config.yaml
n_layer: 13
d_model: 256
n_experts: 64
experts_per_token: 4
d_expert: 32
d_shared_expert: 64
activation: "swiglu"
moe_layers: [0, 1, 2, 3, 4, 5, 6, 7, 8, 9, 10, 11, 12]
router_score: "softmax"
normalize_top_k: true
routed_scale: 1.0
balance_loss: 0.0076
balance_bias: false
router_logit_norm: 1.5
init_std_router: 0.0132
lr_router: 0.00141
n_head: 4
n_kv_head: 4
head_dim: 64
vocab_size: 6206
norm: "rmsnorm"
norm_place: "pre"
norm_eps: 1e-05
positions: "rope"
rope_base: 10000.0
rope_fraction: 0.25
qk_norm: false
attn_scale: 0.125
tie_embeddings: false
parallel_block: false
extras: ["capped logits"]
init: "normal"
init_std_qkv: 0.0312
init_std_o: 0.0312
init_std_up: 0.0312
init_std_down: 0.0
optimizer: "muon_variant"
lr: 0.00259
lr_mult_o: 3.0
beta1: 0.95
lr_head: 0.00842
grad_clip: 1.0
warmup_steps: 200
schedule: "wsd"
decay_fraction: 0.715
decay_shape: "linear"
final_lr_fraction: 0.05
batch_tokens: 65536
seq_len: 512
doc_mask: true
train_tokens: 311300000
steps: 4751
dataset: "wikipedia_en"
Below are experts of layer 2 (counted from 0) of a mixture-of-experts language model. Rows are named gate (a neuron's input weights, with its number), up (a neuron's input weights, with its number), down (a neuron's output weights, with its number) and show model dimensions 0-255. Each number is 500 + 40 x the weight over its row's rms, rounded and kept within 0 to 999. Numbers have three digits each.
Before each expert's rows: "comes after" lists some tokens at least twice as common just before its tokens as in all text. This comes from a sample of Wikipedia text that the model never trained on. Tokens count by the router's weight.

# expert 10
comes after: " |", "|", ":", ";", "-", " ("
gate0:481532496442414530459532498516501470557438519478507480513456513444530538473407578470541426531539438463530526567510541477510608450518452443508523531532557534522461522501488546509516531550459475480463482437522511487526483536401503474540521497533501570482550499554403505546550524563476514476532560500441504516549464528537538492517522492478520475541513572471509440536459601451499527513442474523528483487475480518462502523532488402450521502517535561533425530439478517512476485519548486580452507516526503553541450507512486474547452487427515590452448541492481477491535439484514501476534603455484505539532426558535549502538498499547572535486470491497443530566499539506565521482522482468450488553512448487538502512520504463513488473560560552517494492562488520503393580494444511
up0:481484461616596547544408542553485508437464457548526543500533513498464436556557457503473580504495586483558499477443476524505430477484521565492434515452440471464555416489444472463490487482481553465529534535529535517504552502572528553521495470493500381487462481456517431451501465495545511489474472536539509496405529518475495453480465505470484467487486451499408573455525433500539447486538549516456524539533475456507484486516548505502447523447443495465519499507564413472540513525502491476518558516500516436474531558470491509473541486573450492537512505476515473502484515513495480532473485502561497521468520422496464566455480533451414519519505531597517426466523468483463515529477513523581433465471549504528547439509455511461531500469420463444571506472493491501552470530521524
down0:539504440470473501461497540466519551526500500502446589511517586525530432481461458539568518539538492534518530457477518450581500473564558475523508561469431462546455467513539512499553569528442514416570470515504530472474545516539493517542420449573549468473504489538423541536505514502451530525490499475574515519502486518457538473441592465497436470504451516510469468561434526479494524550444486532450444512441538496482478477456493488485474523500513506516490517540513449489456475516603470441538541506451448488553423525467498496471458547544512481534525494483494495489554485543540463565556492534424510489496483485480480537469539401426488559519552572480597523455452487492490431531577448492466497536538514548494529534567489453482566452489443568527457458477514556496467449482435516
gate1:536535431497422539445496495491452479495533547504519549472510500518510527521454483482471479507557498554573487473460536538462527552550450589467576499410536466516522460495487537506499557477483472519542489511509484555464517477500549528576450505514491501561514563487500467492439469503507550531536511498478519473485447519444490422509493483484467524534533475494515447458530464516482429519524476426521478515484459511517463526432417509499462492502488485416466469460463515507491498522484436453533448585445500545490508538496465429559479558434601564507473400493426533415447476471518517399524546536459526538484554519449536563479472381509499496442475514553445585529449522483576435520400486535490494503501469430511447491525463547547514547484512490491561506478466492509480570544489468
up1:479466513511498455480471514419532529504449492439544467503482486479441483458514499476448488450433487432406533478449450488504447510531475490568476564553519580498579483564458529558540599508544547534512445500525479459502530514521454512479553533508515470491444487511482504490510416458584523465522424407527470435480535453518496504454581485424544507373455446420497470487411556525473465527483458505515466510461500494508567491508491509495564566511493546500449499543546534483490476463509551519541475487484465502503489462455451565526537514537546477541518524485480525464421488471489538497405433556448477470436473508540493487524524477529560509444507529569480485549509483503432438565491495507493493511507484448557437467476438425535456503528505465481438480484516470586452478483499525
down1:567446473535514522559474441460460480555546461472510471493458391515501496525547540530449475492490480476398484478522503485493544541473472532417463515500474509535529470484482454495526540522564462501449539489524564498537495548437501528489476557559399471439479392508549493548551462460496531449464479512536436508405469477483434601480479497499555482543505521443483527497496424493390433520411462537524491452551500523496526569439506533559519530537442516581518480496471534538539495554591531492472469459523530494460503512494492473540466517486523486463486540498513466507473433437506566446404448538541448519495506549517560446512550508516450560504501472471468566510519484498551480443476463476531569538531484461476517506502475474497503463563480492464514460512466399520491545468485510
gate2:516530474531506479532474581470496530484539545515549519454473476461498521531457473501432545449547526543477489501501499515520486520529522580515454516540487474474535507567514522471480469477467452496567470452432504413445536508491527384485515550547522575503441562455463500498476397563528561514472496450546518539574505420420425477520590488563555477468538453504494494463443586474425517534507453464470531444573456500484502489528456435525546475456539504497495514531539451530466430542485542480521468455525472535461488491446477475553452554476523419520560507484502500472494536513564501528562499509434480547467558482573526549528436425520500498521488584551481454491514465525460509568525486484433495489539463524548515438449478515512565485474517499516460435487502554558476527462544547
up2:514490508515518469464516517483440501555510464523493472479400457516523509494479530569479516500494489527484483536434475530497510498499597471576467483578431479505528522474460473453474449483486472553512460451547470505566463449437544532526544465532427486499552515517496537415440472445495570509487523514506590611474480449461413466473593530462494444508536453552455520414586517501489571555509511477467474468536520500538497465523577494470539438463533571498548474483492515502539477576452463525500462513510562514529496420454455430458464503420453511462475481439578487533498505573533498573487531538544456497474490411503492538473502515499434471528517518583498543463510473503509533547485545430486426530504537446473509484543439465495551488468482492551542491515486527529492448558465513
down2:468558520495501519402598524511453493515504560555461580454506498457469458436516487506479474437496455526465542490432526446474508486542496414495472617507539534528493525454378523491521452533478520497535506518549532509538514475474533496556521494533467550496522499554432537451489510560556600502522598380497577514456494513457535471584476534443430440502436500509474509478542507477508526561492500456496521501460471521429466486522443530539573454497497511478506443472515530510486504571565469481445462552507551488420474473501544421530525449465511536458539445547489547564500523465484463485492528533502482543439517487517513488463483472515478493546537486534484552568540512434529583505496490499492478505541491544493490460521498524478472483456480483514563491506509491398583468529440518
gate3:438514493469539485503472554429506543527546502577523567573495527579540494514499519470518488502597528550520448495437508497529478497468484484467493498540488434517426465594520484494458490456491516442489498480477469566533485537488470556543435571407581502517503536537530523544521527500503551499563414486508489437520467527503525505496453503505501477510512462482525545473538532581478511487517503484459524541432481483597468466437506436494496461566451520536504504532506541511520544449473540495458446486423601473480488561503480504570497523457536501446550432498468519513516471476518504497478503478533502503482492467519512498516499512497532493433533474520439510556519478515440462527481598478433445533518479507391506539526542588480427521492562473467481495510530444426400440632495459
up3:481561467462476479541459517468452448518487483425459473471549522515429518464547433541502474521560499472475426527527486468537526570592472480495490526491518527472521477433520501557508521491511546498517493517521518467551532571563478465501523422666443558493522492447459497493454586530458486487508534523431523532471489545538559505460500460521569542498515452461494477544484536442504538478530452477484462486576535534452610515521555503478492535508487562470484487460447507512528531559453505524498540454549452526516477435531471494470480459495479574546440553502464451502519467487522527496472541478527529466504542429539434529477595545502465500549550503452539467546470577411551478425558504464495551542583539528540469539483475412515492505527514553509550494534493477567480472486494502
down3:535477526472461448482522459579541453504485552458519429545536484442411485512553506431432485515509510513534512461521443522510515509563524475556524464513534537486531513551537503443440458576466431485497472499523528585485562444413510524408551461528490468422471479452479477475494601466517529456551583543547550460560511452461550487547494439573531528479547457518449502532513452473464497499464470514493522540450495490530528497487497541458456513467510548471484515467419447538447434505524491507484422546469448474516493478490418458526511529437510505517413460556448466499523557477456479558565452506503523483470557499531536555540528532514460485464536442548460514552478519530509525471506562430434547474532438501504402449483479478535462469497518587532498501497498525535496455460464475
gate4:509508501519439472426502541459469481455535522471442449458443541517505545459520536455437483519428550466477501487476518486565516537471485554503487510508579547519555492508524475445462462540517491437574480500429616549491443407486504538515498582422487561513599522503550536508459471446512492500525486513499614520516388504466483487492475490446539522513505449551481499489497558413445472402537492472464498490545543499484507467526463550531455516480483527488526493525512533477475485488458511515491480544475453563504461566460465447479519460460452486499470467505516465532426463529520613551525507583504506486436515464484565494532571515521481544543496530566470563515530499529484430494523482558552528467473527477466548520540606531534554527492537472510568473496508450519482517468430488
up4:544488442516504492481476512491487529473516478561542506478474536459468545475518499489497582464462534442518519466514542481571453563491486534436448486459562540474518429445514543492429434547496458476556446473514572531444480398536498520511514530471472536517521511456581505516473467487534560531487511499438562473474451549445484495483525460474518542516506492506507535520497449430449506408577488467479505417486509470485516528485451510534471484500500546516565425609514509557438453504438480493460488534555480549511479580363484442485495518492463510484460504480447491489562452490439582490555544548496475505420520465512583497518539506519500544566524530546537524459548444550472481465531473529560514434443512459492530480478531551466532563476479527513567493505561457511472480421447542
down4:488472614415545541537469529493505509507463526494537530481491545479400520476478491522592483498474494453536447516490523559570486495505551527479539402532529443472454478413393470515449471546542476413506516456513509483546503504452499474480480511452535470426551430505542502524479485540554586466550487496419466470454541495513504407526483463469478532522526484413498485494588512509468524453536455529466498471498465490557501470495527495456500472551443543486456509455575463417486595508537506501437532487540575530523556526508528583513454477470492528495510478487469496489477477456556466537471459556520443501500497504516554553551480476566541487452468534508542503473533470537548537507477532495556481497477520527559465532422498504482485520515521488613519416567577505484557481490493511

# expert 29
comes after: " (", " ", ".", " \"", "(", ")"
gate0:459530465479537475504546499548494535479515585533533506486470479501534512490505503492575424465509537575511424454480537567538467485530473451543565484529512482522496513485485536512444518495512518491518446546545537503492532383526520543460489475518493467505505540513476492512488532525534539514514460555431477512495515503427540482543429598559475467561510525496543480380502509515592450563493497549485498407482486480474490496496506509438501493517492454498483497490483427530514507427504524499492387581511473428488486540559420512414484453514471527519495450552499537539505431444508515517421533533502536523470436510456539486522535556583486583494565596510454604492528529431494445514528498539542443522536514518546509507505535555454511542398533480492511492549479531521477486499507585
up0:476558563525533514477496549480545560480503594462446505430433470496512559478451485468528429465508521542519521475446525555543422492497489570517504480494540501426470533478515520539536538523536510480532434517494533491517509439503586496516514498550524516503462483502498524467443522481506526513467441470472494518461464480458537501519485564531542535518513541549512429495498583501551463503544543518497412453523480509443446474508500482453450456480494519496510495510480468517492495520449498507511395481505437422481546540586460522511399538477480506517463452482543507531539439481470483455464550508568512473504422526484496449545529622448476541505560611526495528482570562448458470483505429526494446520478570426483435519459526517472459501509479552453501531532455593441590548520499558
down0:547495510539527529484522497457479548468472527480549429510491485485467507494453491521454476474573412527459420474505478512538520526495458431476514497476529533536415443531468533536585499424561514486501518462502504529485491540487494508492477493483522516519575448445481452468511524513490525535536504560487464487496411523489508512526507555469512515476415524488431556550441568489524522480512542468578471509433542459509469478562473509536547494468488520522550526483553457506470488479540441499539518493525502510477485527566549478487570544512544463502507506403605443489470465538485490474510414553500569455465543535481518474542427501566443600426500505501492512528511536418476496523484493460571452507498498503533560450349457513439468520523461588463492563459482494496553567421464456
gate1:553543410566496560465474467552499575522526527462413511459475470483508501453488501475471500498481499550532545515479540512467534519538508468492495589410498496562567566512492448485495565500507559518481565474595492509529503516463468491537501466467564512534512534499525516566508517528446482461520550563429560501464391505522449557494518544503455497494533479522473572444486460479525452505422520474480512456480417487481485498473486567514531496512503474483454466534514448497495535555438499493529460489558517512549458496583467495512483482480494485563540510550510484430432486468467530516501551528506452504468462418450498424543530518513568526501626491488512491487512459465522619466548476491571538546485479496585503535526467507510455556444449552511505543503510502409611508459526490
up1:485526525535475455430495487502503491468510509542492532515512464504504488482561481512521501533482539515449570526449526453439522460536465544463482631509518458483488490479452480448484524437568536485520518503508435492487541468454527470467477474508433482536548493463562473523565504475431509499502514467488511474549489502439489464457582448552460569494530412471495502504480525544528497515518463432427546503491432512495459497539598492482483564465477503472470436591553507491533453457559459562521498481531589434540512462487491520487458538454499511527545527497473478515512435536463453499467540452497514454528525454451479436469530591505521507565527497477535483483523452440456603425531467456434567484476506507527474486458428398474601517516487509421476541514475522489605452430504490
down1:412446535531536464474547484471543524484502550504598531508461534512442547436559506478465524468496492484555537466499541482506441493539543491632531467459404521499517541486473536479520478523535471509471494505435492525453551523498493465482488493456514421491526491544481511556509534505437498523517531396468508590474565422422458490453509526490461499467533532486515549532522495526512557509548506522525507516478474461421464506488436511516553550452496441463535477542555482551495473492439502462468480447510550518512522529477606499562499477541574511539561452487461493491482518478444481487513501516495490478526545494466509550516507575528490506598493535470602577413552552544469527531513530553525524517449435464439500507518512488533503535530498496594421511529475485498609442549525549
gate2:506548592455480464401486487479484522587453489504524446488485510479497513490532513455450541485455571492515484463499525474508529438502452431488486544536514478479478537531477477435504464474491422503461560544506441475430474498573477535531483479483508482500507415502500471525531476506503572516527428471482457472517423533533545524533480519534511479516430542531427438497507496559484484470475491419530562475425504512493519451402442540610506517508411550447522460496483550526450454510472500528531507479497549530488459625498541474530504486463489571513483457565521473491504565509547462447530538576522527516573501498523512448545466490579477491564526516470447522483528503468462475511486468455486511529588441495454521525496490421568489528509467545505483517570584487384474531495510447
up2:448539520487516503393435482483503513581518454446549482495493454490457520470537500471454507487471569504536471465486488524519526477543474461454483480581512523534536561475499448459482502512483458541447534563493482451418461485600471478521491475490504445520485424555579499544509504496508502494484465471474500471440426492525522493497547453483543528475478501524426470425490521499547482505523473437536602501528548512464546468450471488500522486479433519525549506437491536478457395496513446569560491481509507527437502595550515538485466489528498585470517466586485531526463485522496460484526525521511532498517503510443459487541512526564446566546516554447437509519489499476499505552428465468521508516563469468478554570545526394546430565512522576527508466575613476465456551493490458
down2:562564480543483483558440542507536472496483433516477572514479561474502488460485496546548514494457543523492474505489525443494505538462478453415547458483501507488488449481561497490487475556512547531389528486482521525453491446503533437512482517478480497516518571515455457430566455480469512533409516558504494461476592599532530562485487504601466516419542550514449541552506558521527540492537497533481470488463579475496493538489466509424520502428527520473492591540475527467461478525459465541509480513495484463554485497597435573540481501496493460585483553487576517470500460515417493481533522430473449561479455524511435517492444460473474498505445485515513447496504569501515491513498463453488535526496479519513503516542541490515473445502458432569590451511451468573559495546455422
gate3:493501534540491514491553515509542563504456465506494442506475470522499492495568551519409519498563460527476544469387575451448454505530524491538554530433482557540497473514580565592447437487457498538491470525399553535451521588462499552519462540479506534580447507534445472485448512547499543520520465530545557491486525515511475452569446462485445456550516501559478540474496516486545487553504496528531500517504439515478530490445518454503524453498499509480486438477421521507508507538424547454488499511475569461496514461496436569477521466459547529469494507494454517528520452554499480425464423493521438516553517462537585498510477555520464411433497565488471582474526556548510501457507489495439440486467514454512517486539420535517527498479461412554540464490510577478530531468513456
up3:496485470618519466523519466497583405497480499495447527552477541507499498505449491547527465540454606484525508528522455528473520503519497442446581478470488480561469484483456441484581538522519530531456534462599454511539397505518524442480489537501494551469518534495508480522490480530472488456492562471541504553479517474410488539533487521512492476442503499509540436576513459515461537466426454404516481465553535514506486469518442536539503419485476535539531500479528548545480502465583561481553550459522508485446461532515590488562538433565471491483462450454530472489507513455465459514535513479524484511469473478470498516558526485437507519484501419528610442477467466553479515441517471507518521500478520466471482459512579532543451457535535510419472618475476524531460446492535454
down3:527464514511579539549561481532571482465486513480491519574443446517514496512544545550491538538480408462531512557453516519496456484524443526492530458569535495519452491484486546476491466499500500472520514474547520540542587500593442471434622507497496477489542467458514558489556453519477470458461495530505496572541527501461543546489425614534486443494513423468524541542542463449521473529503541454565475484512518533494492479531498492481516345525407542544472477495500522435465533448465498539511479522394472474555478512487489459480479465483454487502485486534475468477540557455469511494503484465532460465528404518435521477542520470458529501437460447541517496509580502533520509481497453517514504584492535529413574496497526541531585488556523476484497573487457480523504493489426481
gate4:444480450491424481518583503539400515547474562544502518451517476492529531482567522445533484493521419487546459427483571515501501474520501447517515461466487497518552483578481476378544521546456468470457533470475478527538442473532513502545486543452533546558490474484443550567469507548536538511504521436466550552509526429553463446567464542468437466505501509482479482554512484474425524478529516482508497533525441489488437512495522486557569568460497601505535451569513516533484509524441512508499449527469506528523483526604471511543482522422479611540501442441488502504474465493457505501532451472417513476513529574500543512534514546466478514519502495503507590442509557516531526512561453528450508512555520453492497544573495477489528447446520545560549553554478476492428478494487447
up4:459565489443478506493591527480522519541472506473502517456509479513534491505468482445527502504504482506548363417505482495452433512447503419518452482487457515460567529553500467448510433467496514476467502452519496474483495463457480468439529607551486555529539456512527525539511567471496456566440525525521539554415516461499443444553527499561461430505452525482484531486504506462493555432545471498518548502461517524530465512507545482467500480499474583477507475419542525491493506517532467547580549504528502481481493512581476576500497498451542506398511436520500475518498396500525523554505441479505491437569479531451524516429486489524433526544455524517538549501458476491469512529536410460468493551428502499496531524506465530508478468420525593510522509470505471438510515447493629
down4:507593522421524493538506504439449461527486484436423518497443576485394493539481544485496552494545581608558523533516454488470552487483562504491483484490517519546474518506469541469378484447439489448486507533455532527468509502587559488518521569541553518516561497523429444542551475494483475508550563526497548467499474503551499492474426495443516499515500475527504504543525535473488520532505521508536520497512452482445488507479518575435482441509551480471513502472601485429570413486527529470564481499414516492423524502569419532539508426540500537530491485488551446505437434520580426514565488490446511471492467581489493479578491492559514461589517472536516519518481484538529499493490523522525450535537532481506504487512478557482524530425525502503489503508426475504515528487448494

# expert 22
comes after: " ", ".", "201", "–", "200", "202"
gate0:530455515566470407489467483526514526499566516517485543498481464450547528504489430485438519529559544511423525483505558512484464515521484505533484550493480431603436479473567480601529518488475469544478535506496536574492533470547508526537551536577532521474481444459513530443486545483502493532527529506523589572466599479434455487525422555530517528463518542583549426486488508518463518459509477505511540489562508495447472577549466482457464456545536436536592531426503494527476489505522490453530488524507530498505445527478538472494504523523484480454558479539462569486446515460481496508510577534519487493453475556520572538544506427436496542517557539570489521509508457499504461463538535483572588485551407546520515449500531509502546494541549507475555545506495495573472516504443581
up0:584458537552490527467483499495491523514510462497462519525521460372505434515487455444502521537521507467544528482454548530462448497523531481453456508525504508459550484486533399436584491403516489529455488489482536505533510560516531534507520552413545559497434524527603391502497484486449462559481534542560504497544550577506538482512497531454442487404529525480427524528447526526472509498501472551525549478524551528483522519468499577501486496517506486528407456519486535517495545547572448473559536464497430581455528533456509566499547477484445486523502521583502545451525507490456507599533473512588477442471439518493444501518492507486451530491538529549509450558524517531469548517524515514518475432459562493510534492502587539506521524552542468480493422495471502504459467528503550
down0:460515506504472434445450521529499538488483537451491525520473495528463539497484500512489510540497530517455482467537560537472548577492503445500462483476433498457448464436549508473510449500535576475452485507570513571577493577432468458468560553419559478491561498500531533500513480483429532496471505472488473535520568518479488437537424458514483504538465500507509494564465511500450535465512503567496466545481494533465451487587493438495505407461566488549537514473468537522455512512519458485513511499461541496483467499454473469462532534466527502488538492465501458498491436484579541526552559488501608530487603457522478462613521497489550523473459490481503379490560529553477469494461564530533581503493546467554598476560529525524508468458518516451510467482556471442432485537386508
gate1:527530460478488527457469487519452512474506516499555576475506527495530462438444499474571538481474533497472453420479525445604428519525446529461477454523482588558517492465516488489545533496458462451473479504488480535589578449461433515492510489447508471538452551428473428508549427528528513467501458496541502492551480554494513442531477454565529549514473509452513531523494481565533445499453539551501538462498452496513477566515464530477475557482574468506539493465488526520580518479568459500494508579511492512450457510457471479583529542470502451532469479501484485479543528479615397490490482458427551456522492481489473477487468432487441556535523434394537485503536516436462509468516527524481556541496554475410520449524553509509456538453509451494445485418544476472530447476528549
up1:475492532551481495492490527500549539519521551469582534537526470467543477518472510450555488486465499534508500517493459506540438511546511484506537532515508581516462526453502448460525557464503483480532512475497538490546522556528377437492522496518505485484449555499513501525527558450457549474473548548428470456454458431569559535488566551497457543472560472537458444516457407585532474563502526479537449486474493511517511567498447552480477469528425542476486463392508481445545525441487494497517586494486533451465478561471508449585509491549547455495513536491494535475544545556506475573591457481491529458457438519470500488543422494483476497449547535464558525500517545440455530480558499499488511502511520561455540536415584498561501516565484484484435467426530537473519542408527522
down1:419508620597591453553502484519523501563466478577445507510477500531480502522494562513475504492550546526500506518524521515506498506494518471477466448447503460551436501458579501447494493503437469466497487505445551459599504556542579474466545469498480468520530474584451512507520522511481528500544456485498570483513475480551483481569479510607459450560448485529485564435502506553571549485491481400506521492510512497512532419514481536504464466488504468531527493484487476580528411453456507495545447502518514481565415482472503532519444479484470502496491566502508512535440523505478428486562525549496478480419537597465506473495468438536434497504492506463510472456522478544447539558457421551532474565437485489507478458460525497563447489480458491496526493410509461485540537490459444
gate2:505546478432434522473432500526455565505494469641500505500543568513538525440541557512545450565571492518508575541512510473478492509500507523601492450525553507469505505567524512547487462546407471518555547510543505517466497447456501501642533489488544523537467479505427522454514550555548510458583516457526546522528492481455511552472468502552558495554519437494514494481509499495566496550484544497487537525529429559458523529467504498494457523459528526419501515517480478492504568496491505438464542533529501463568444447514477493463483458540469535575476472515470435478481465435567464509567484496467485547542470449545574546463499557475466460554480456513470556455449507483543509496528476517428500539482478507480463516464466491543484489539504538527412531554450505516549442491424449
up2:526522517493480424471541478547483463512576511614542511507485518465563493455478540516487496463534536535610487513496545562524514491492480553507557477459471471561518499507552530528520543479467400481474432504551499589437471528469485534656380476530581440469517511525496542555448466637528549497637485513504489565530532494474481509525492487448510504540508539507490498524502461513545489493546474484502442583498531447481458511481542491514590521485508446463500507465425466495496509487469506584490560480459519496507448456505453533477522512516501521503479545436437519496527516461449485407504530486496583508543497531531535578459518533507518523497506502537470507495506512539548518525488522478528501459501433527485518511537516477527559535446434488522512575488520548519484545520522457
down2:543503490539491531418596497565452494455540510564493448455526562487447504455454545542567498454532535501506486526505503560551496560505440524522474496434552505484540522510451519530544567524492488466507475427541430564448409525526511527559442478538485471535480479534467527502497480571603496432543580512492516511458462485418533468482544545438497492537532520445451478508448498479446458518493498463460430488492549443474467547479589526589565503493533444478483464538489501502424488513545445501514484471557421501516505490516478449490565500551498502486505602448493532450440488475526510476520464501530492470507455459483510586514471567456497449494478485490549495525520504498550516558458453441463545499421473511503471480461584471483473532497465573521550479569440429544518541533499497
gate3:509503486490487535557534445489449546465454559557499492529515510535453561491574561496526543544537502459489531550508542480423591538461527526591452487499494568542570451534500566476497535495515531441494512428540518525514418518472563519539516470431515517548496498501460499556540444487507525509537477508430455530440524485529454515468556509516582513481456508534523467453589476495538456564422530471531467533464495463500500557519509510540544605437513531501477463507487510533430533517535585475502476476434432494491524487573484524432440560455443491562483544519494439495506467450526503482494526558549455540476535528458526501451460499450470472507466568519528533450520539466537557515470491491501480497460455426542444482536460508533401482568446474473507523610467477459461490530463522
up3:464547571549404441614522508483500483502574507494533460512491430497512499430507548476529564516480502459476543412479519495533528524461574467507538432527495489530536534460447499502395468490460534518510490464464465458439507496486400575517534460492430472557513518466457501458484496549520454524451509473448538571446510472498513492496491535455590488505402504520467511502540539478485488514453465520469383564490589510502433483533482462462537555467542542545464528479553487514460484502524454538497495586475513481526484481585500512448547474498541530470491454541491403497425541485506445466451544472494519501516532456501533441482494459509594520476512454500560514433486457503429514508529464521556561556521569508426484506507483554552515503472465536497521550474518522550525509500518461
down3:462505463579485505550548496518477525515532500477457529560471544484485478434506538490502461474470542484444495454462524496559554468481569439492523537488502547585508451490450587488430532478468491457551433495518434542456473500564441507460428511455464455485557481507430537562562528516499409523441510502517521591452500489475473555510458559433458467573558469513538526477473515522514494486442495536554478457475528470523461500358405521483561592513522509549531570446474513462475594557468488514552486447516518472526507459483517476431476503455482466506501498455492459481489463505484489453464500528516492531513499436527496504506483443548558536458514528498526551534465469483439506482516470462540517572495466475467497537509434481570478523522420494547549554524504574477488522538591449
gate4:419522467550528497472474450514504515453491524527518472492434605506481565465553566539538520472455533443448523496509450483478499517502525469549420496456483525504489485542503519442560420519574520497473460437570425547473438531528538540457491447418525580507470466508490516475573412431574564486459489422424516523516486483502436470432545503500533476489537503515439476495520522513453466509537533522540500507514568515510512507567512482495542514491503518523508525511531551542405416518491604577519468554447520499484494487443522513464456533476475482524580484525522543519523462512377539494501471552543504482421532490488554460503471505449534479466472492521456517499542535483466478467546491515475472491455506489490436504584547510496480553464521552530511479528437494484428550417440542
up4:515484539420437497490516516509533500504503480531535537482521435519511471450420455484553469529525515552524459500534488479431526500502511522463567420509499459584480465430508470601531495549475536506526451518499579481509496428452455475522457549540490463447445621568466471504484558590492441523487535554535509528510504487478495535476478531503514527481492471548517422588497434552550504478551515500500448505480504474471537551527527506414436514404454504486473499504453512484533604497535490458465473469539449517484512477508432491491592458546475559499389493508431482456529473421556509526471521432490519506530464513541528515465518452482465528555569515480483521536456510497544515548550435502547498492493477505527546479444495456428485525557510463505451561464488544509428525577508530
down4:449445518480527438526522479520457473527476492496495504534524508551489560527537507457450574553552549447520507483559571498535494461475399515530422583443471483546490486486440484495533535500518490467586533582444458549465466606466504579581559494497471433547541447430465502485530501473543464510533454503518431518451471512489498503527422447459492436488514547538486519500445438496535488577464477587518563521519462487493503551559505496509513462502472503545563599532515463528454535458513441507492505505529572525494494559583499433580534498561543483462476508497564475563490535474542511535490492526456440529499483456447468469570553529487506517480483474526519516493515432489488408418504525548498514488572478484465449499552521491507506437475484454471530525499463489435465481553495533